Experts of a small language model: 932M tokens.
Below are experts of layer 4 (counted from 0) of a mixture-of-experts language model. Rows are named router (the router's row for the expert), up (a neuron's input weights, with its number) and show model dimensions 256-319. Each number is 200 + 20 x the weight over its row's rms, rounded and kept within 0 to 999.
Before each expert's rows: a language model's description of what the expert responds to; "comes after" lists some tokens at least twice as common just before its tokens as in all text. This comes from a sample of Wikipedia text that the model never trained on. Tokens count by the router's weight.

# expert 1
It responds to: Year and number digits. Digit pieces of years and numbers, mostly after a leading 2 or 1, such as 2|008, 2|010, 1|996, and table scores and ages.
comes after: "2", "1", "–", "| ", ", ", " in "
router,215,189,187,185,219,191,200,222,197,201,193,203,188,188,225,197,196,208,226,189,197,240,207,199,223,207,179,214,178,191,176,206,216,206,237,210,214,190,216,198,215,201,179,208,198,194,207,221,223,204,219,208,179,161,209,215,192,178,194,214,166,166,207,212
up0,199,222,206,184,204,198,196,227,175,225,209,217,204,197,205,204,205,204,241,210,217,190,201,171,203,225,227,201,196,213,201,218,201,165,232,207,223,206,178,198,236,188,181,221,156,201,199,202,198,181,205,215,207,193,205,216,209,192,181,198,203,212,210,186
up1,149,188,237,185,237,201,186,200,199,203,218,196,147,246,215,193,195,216,208,172,148,242,207,172,192,202,211,217,178,183,227,183,234,158,192,231,160,194,179,213,212,217,198,169,221,197,196,186,177,198,197,183,213,195,210,144,203,210,241,245,202,200,176,190
up2,208,205,192,206,187,205,197,199,170,189,182,175,194,213,225,214,171,207,204,185,180,191,171,160,194,224,196,191,193,200,204,202,230,166,214,196,177,214,211,190,230,195,211,222,238,174,213,211,218,228,238,223,178,196,217,183,233,201,197,195,234,166,189,198
up3,184,202,161,197,209,178,206,233,198,182,220,202,186,201,198,155,188,216,177,180,179,192,224,177,162,234,189,222,240,214,231,216,188,177,183,198,204,220,225,217,202,216,200,169,204,165,194,198,204,191,207,209,188,236,183,206,212,172,187,197,202,196,230,211
up4,167,173,221,203,198,192,246,192,217,188,174,206,190,175,236,181,186,228,223,230,211,183,197,215,208,192,185,218,194,225,227,207,216,205,194,209,237,183,218,163,197,189,181,238,178,211,229,167,192,231,190,166,201,178,195,186,211,192,200,220,212,204,223,209
up5,199,199,214,200,199,207,210,169,144,148,192,144,222,192,198,154,177,180,198,206,197,198,204,184,196,172,168,153,205,205,254,211,197,206,221,224,191,203,219,222,243,170,155,177,210,196,223,161,237,217,205,196,207,186,171,203,197,230,214,224,191,206,195,204
up6,193,201,203,204,166,222,193,171,206,183,199,179,225,224,197,187,221,190,212,189,181,202,196,202,244,198,223,233,164,206,188,167,217,193,211,243,231,186,160,196,208,178,179,192,170,200,176,203,190,201,183,197,187,194,212,203,217,219,187,190,211,203,206,194
up7,206,209,143,183,206,245,222,222,231,205,163,212,186,154,194,203,181,181,201,208,217,247,192,202,192,170,186,184,230,228,196,178,185,158,213,198,208,163,238,224,219,183,176,204,197,228,189,181,236,206,208,207,214,194,222,213,217,205,219,226,189,221,207,201
up8,199,194,255,204,234,233,201,179,160,228,186,212,216,208,185,188,206,190,194,214,217,239,228,175,234,206,207,222,205,207,154,199,182,193,210,218,199,203,155,198,197,189,202,213,188,204,231,207,202,216,166,197,188,189,217,173,152,182,180,228,221,210,187,162
up9,220,169,173,245,240,225,200,219,208,196,176,170,213,222,218,180,195,196,175,218,176,217,171,200,203,186,200,201,185,195,191,205,219,223,236,196,179,197,186,200,170,231,216,197,183,232,205,208,185,213,212,182,183,178,219,196,212,194,213,188,212,212,191,175
up10,184,164,191,216,215,218,233,176,195,218,241,173,204,166,221,204,218,176,205,183,194,244,191,201,196,180,220,188,220,207,221,207,212,176,228,213,187,168,207,173,213,169,169,143,197,214,151,194,203,180,198,210,195,198,195,223,190,226,233,200,189,199,224,168
up11,239,198,212,176,156,206,229,174,189,208,164,182,215,196,178,193,185,218,208,226,206,196,200,214,215,211,211,253,198,187,189,219,224,209,223,184,192,169,224,207,171,212,208,195,223,195,168,176,194,201,194,188,222,218,200,200,201,211,193,199,213,212,202,168
up12,177,206,203,223,219,215,193,219,201,213,190,189,175,184,214,167,196,210,217,191,185,180,233,179,225,197,174,189,196,201,180,186,190,175,179,209,195,174,176,172,205,159,187,179,187,207,174,212,233,228,215,200,194,221,207,212,218,193,198,212,180,226,218,208
up13,193,199,211,185,246,195,218,204,194,230,195,218,209,243,174,190,173,207,198,173,220,217,224,183,185,218,183,198,225,199,211,184,206,200,206,182,173,187,198,181,173,209,182,191,208,200,192,203,232,213,186,214,195,167,151,149,198,189,180,232,197,193,231,201
up14,208,204,193,223,181,247,196,168,220,174,212,195,166,196,200,157,214,185,224,182,214,227,223,192,180,168,214,226,179,235,206,202,261,205,195,228,216,171,208,208,243,185,193,229,173,194,187,199,190,211,207,203,206,188,137,192,195,219,185,169,201,191,198,198
up15,210,198,186,186,233,207,217,204,205,185,201,199,176,248,201,212,237,243,221,200,178,209,178,190,217,189,213,214,225,220,224,229,190,194,232,173,204,208,214,239,160,197,191,224,203,181,162,209,227,171,220,194,172,200,213,187,171,161,191,203,190,192,244,222

# expert 9
It responds to: Separators before numbers. Table bars, spaces, commas and semicolons coming right before a digit in number-heavy tables, score lists, dates and year lists.
comes after: "0", "\n", "1", "3", "4", "5"
router,185,192,176,183,175,142,203,199,186,225,201,210,197,197,214,157,166,206,217,207,220,213,206,178,189,197,207,180,197,212,222,180,222,211,221,239,193,190,217,210,209,211,189,174,234,191,220,192,219,202,200,238,229,185,164,204,196,205,236,225,191,177,200,163
up0,212,211,217,155,171,218,213,213,203,191,213,208,177,206,205,199,190,217,154,187,202,189,203,168,183,202,185,209,165,196,199,221,182,176,199,192,204,227,196,152,221,185,170,206,193,196,200,230,224,219,193,193,216,202,204,199,194,233,191,227,205,187,208,187
up1,214,161,193,226,259,183,185,194,225,189,217,208,169,202,213,212,176,177,213,237,185,209,189,171,208,176,213,234,185,197,202,171,190,217,200,199,213,168,204,210,176,199,226,204,220,215,215,220,244,202,161,215,186,201,179,202,200,197,155,185,197,213,213,198
up2,196,173,207,228,209,217,215,211,191,167,225,214,190,193,220,195,188,193,237,192,182,226,224,202,183,225,196,215,182,199,160,222,214,216,185,196,194,208,212,208,218,183,168,188,198,190,219,220,209,200,190,186,206,197,251,186,216,233,193,214,217,198,142,218
up3,223,183,213,193,201,201,217,147,233,202,198,171,208,210,186,202,185,220,252,208,232,209,222,163,183,195,206,222,214,165,201,226,207,202,207,185,206,191,192,271,207,207,194,208,187,203,203,215,208,233,218,183,190,200,178,178,197,201,199,204,202,181,202,199
up4,160,164,174,175,174,192,169,205,207,225,197,215,192,193,223,200,221,181,210,191,215,213,253,179,209,196,206,180,203,195,206,184,210,242,210,183,188,184,236,234,208,178,189,210,189,218,203,213,207,217,229,186,192,207,250,215,211,222,221,203,231,187,171,202
up5,190,220,191,249,207,198,196,217,176,201,221,207,238,173,227,202,186,199,212,180,236,178,226,229,180,170,222,161,168,159,195,214,208,222,201,214,209,206,187,191,198,168,221,154,218,209,212,211,192,214,207,207,162,194,200,198,196,226,198,222,229,211,215,189
up6,177,198,167,218,197,187,159,208,186,197,227,168,190,220,162,175,181,204,216,174,193,194,208,203,210,173,174,227,171,165,207,171,192,203,183,186,200,173,213,193,218,205,149,152,177,214,245,187,236,237,219,195,200,193,188,182,206,222,220,187,191,227,217,215
up7,199,202,229,181,223,215,213,236,188,201,175,246,210,181,195,216,201,224,148,167,190,208,182,157,184,199,205,217,172,220,218,205,205,236,214,218,202,185,182,176,174,216,215,163,172,213,220,199,177,174,190,200,216,212,206,187,210,241,202,207,190,186,197,188
up8,177,245,187,222,210,212,189,203,222,213,230,196,153,160,207,201,241,227,187,206,188,231,223,198,228,199,185,209,192,181,214,210,205,202,221,212,189,164,208,190,191,186,231,193,183,214,196,209,205,134,174,189,243,202,208,176,179,187,204,138,182,177,197,162
up9,210,198,214,208,168,205,206,182,204,187,205,193,188,195,193,188,172,196,250,172,185,195,212,201,202,169,206,179,208,214,189,191,212,173,184,162,181,250,188,231,196,213,218,176,209,230,237,212,207,184,181,201,202,154,235,190,206,241,222,198,210,189,196,213
up10,197,211,204,207,200,213,176,222,210,169,217,206,160,221,200,184,196,218,171,171,184,222,145,243,224,224,177,232,185,193,224,216,205,181,188,168,230,201,191,212,177,191,161,186,181,202,177,186,184,225,201,205,188,240,189,172,219,212,189,208,208,214,221,187
up11,229,221,219,201,202,184,157,181,213,243,213,211,187,207,209,229,197,237,215,210,217,215,178,192,200,215,194,213,159,208,197,190,228,189,220,190,208,201,182,185,223,174,183,193,197,197,176,193,215,223,203,204,190,230,247,204,180,157,200,193,190,188,204,233
up12,208,211,225,212,220,229,189,197,186,213,198,198,221,209,219,193,188,211,190,214,185,207,236,161,230,182,204,183,146,215,186,171,209,176,178,224,203,223,230,201,216,152,214,203,181,242,190,210,187,207,174,211,217,194,199,185,199,213,198,168,230,221,207,186
up13,200,192,162,206,190,181,214,227,173,198,200,206,178,205,217,189,215,194,183,228,218,196,201,213,223,197,213,195,201,197,209,202,190,217,215,189,199,185,208,212,193,179,194,202,218,192,235,222,217,153,199,218,200,230,212,210,172,198,221,202,159,197,230,173
up14,223,159,191,189,176,206,221,191,205,197,181,196,201,205,191,146,220,241,207,178,198,219,186,196,200,185,206,189,227,168,178,203,173,222,209,183,225,183,221,193,167,181,170,205,246,191,184,206,218,234,172,196,254,222,210,177,193,189,227,219,226,207,178,190
up15,204,228,215,216,212,196,231,206,199,205,232,191,209,200,186,189,188,184,218,156,206,178,211,234,193,198,207,205,192,204,238,197,203,175,149,230,217,198,194,195,224,192,177,201,238,203,201,173,189,202,242,188,151,193,206,224,201,197,232,214,188,187,181,187

# expert 15
It responds to: Numeral digits. Digit tokens inside numbers in tables, statistics, dates and measurements, such as 8,000, 138 mph, 114th, 2014.
comes after: " | ", " ", ".", "; ", "–", "| "
router,203,196,175,185,193,211,188,238,188,204,152,209,159,190,191,224,170,199,210,187,183,224,188,202,195,241,203,232,186,213,190,181,195,223,233,203,214,198,181,195,216,196,191,199,193,205,214,207,196,203,197,195,211,178,194,212,181,232,194,213,205,150,191,160
up0,199,201,208,196,197,206,209,209,193,221,211,178,201,152,201,221,215,243,218,156,201,187,218,200,210,244,184,200,238,182,157,193,185,198,226,212,190,201,190,203,195,193,181,196,216,165,218,184,180,204,218,190,222,172,215,186,163,218,164,209,234,217,236,216
up1,199,144,183,229,198,203,187,201,223,220,204,188,174,198,227,175,201,226,197,182,196,207,200,186,182,190,197,191,223,204,197,168,210,238,253,233,217,208,188,207,219,191,194,194,154,184,193,196,190,174,192,193,155,219,214,225,192,191,176,199,198,205,205,205
up2,251,198,207,202,188,187,211,179,211,192,204,195,219,205,215,212,180,215,197,174,183,197,201,211,221,190,254,175,195,198,222,238,219,194,217,164,182,210,210,197,206,205,218,206,197,207,211,205,167,228,216,188,195,199,193,204,183,208,190,228,200,212,205,204
up3,182,230,216,234,205,191,226,188,200,203,198,183,227,222,179,195,199,226,185,186,193,208,231,194,222,211,208,229,233,202,180,234,231,185,193,227,211,212,210,194,248,201,214,244,187,188,215,235,220,203,257,232,201,234,193,164,200,185,194,165,226,194,205,215
up4,202,215,163,163,201,203,177,183,209,211,146,208,211,205,176,194,238,227,171,206,211,208,186,202,210,167,233,214,200,221,213,179,215,231,205,212,194,189,203,212,208,218,168,190,193,184,231,167,203,189,217,250,240,228,164,170,221,226,179,237,211,177,210,210
up5,179,177,185,182,184,208,196,202,203,192,202,227,164,219,219,176,167,220,205,206,210,213,187,244,177,166,194,221,206,224,174,201,169,215,211,197,232,210,221,196,180,202,227,209,178,173,233,201,199,203,218,185,268,214,196,209,175,173,173,185,220,202,192,193
up6,194,220,213,223,200,187,198,200,182,222,199,198,207,214,161,225,183,177,178,189,198,199,191,227,219,183,213,214,194,200,189,197,219,239,177,199,225,193,170,173,220,173,160,208,178,225,171,202,188,193,230,216,195,139,187,237,173,192,188,232,201,238,167,197
up7,193,179,216,224,199,181,190,198,183,225,207,209,179,197,231,183,228,174,214,216,190,214,198,223,166,201,177,179,208,189,183,179,210,216,173,197,207,177,185,206,185,192,199,236,207,169,148,246,186,212,183,237,205,177,208,225,177,214,189,191,179,169,219,193
up8,192,192,162,181,222,192,195,189,178,199,236,185,163,187,236,186,221,181,208,193,237,193,200,243,213,179,215,200,165,180,224,206,192,187,145,210,220,186,219,224,228,189,194,198,225,207,177,172,207,204,191,202,220,177,159,215,197,211,185,203,208,192,230,179
up9,155,181,225,201,184,193,180,242,183,210,226,197,199,196,165,207,181,200,190,171,215,182,202,222,179,166,194,223,211,150,175,212,211,216,193,178,216,147,193,181,190,180,175,174,214,216,228,194,219,175,202,205,227,208,187,193,164,199,197,189,185,181,177,196
up10,168,224,186,192,222,192,195,215,207,219,213,223,184,219,237,198,217,237,197,212,221,194,174,198,218,208,243,212,185,196,240,171,136,194,213,174,192,161,239,206,165,167,217,195,214,209,219,189,209,209,198,215,207,199,185,217,179,199,205,188,237,215,207,167
up11,173,158,170,210,207,206,176,209,219,214,194,167,214,252,189,175,196,184,190,207,215,205,194,221,225,163,201,187,184,220,208,183,162,206,200,182,231,191,194,193,176,198,207,218,204,220,203,215,206,183,233,204,235,202,160,204,187,190,216,208,182,189,208,218
up12,209,189,199,203,193,210,199,221,186,195,192,222,184,206,238,197,200,204,193,196,203,263,221,174,226,203,184,193,217,174,202,191,205,173,187,159,209,197,205,178,211,197,198,204,175,190,210,224,225,188,195,179,182,214,215,230,214,173,216,191,210,220,196,200
up13,180,196,190,168,229,200,166,190,229,176,198,228,183,199,186,185,186,216,146,229,217,156,198,202,189,157,214,200,212,205,191,209,226,218,218,176,199,221,227,188,215,221,196,188,200,218,194,206,217,211,197,194,259,165,178,198,205,216,184,211,218,174,175,195
up14,218,163,190,197,208,223,207,209,209,207,214,166,183,209,183,165,165,207,191,204,194,215,176,179,234,183,187,202,184,196,166,181,213,218,222,198,187,198,208,223,207,164,218,194,201,162,251,216,212,224,195,207,229,200,197,202,208,180,168,166,180,191,182,162
up15,194,203,192,201,171,168,214,131,206,188,206,170,165,208,233,197,208,197,159,190,201,199,177,213,182,177,201,227,206,200,196,200,199,192,166,197,181,184,210,186,199,220,211,210,160,175,225,215,222,200,194,208,210,217,178,193,181,197,198,192,207,165,197,187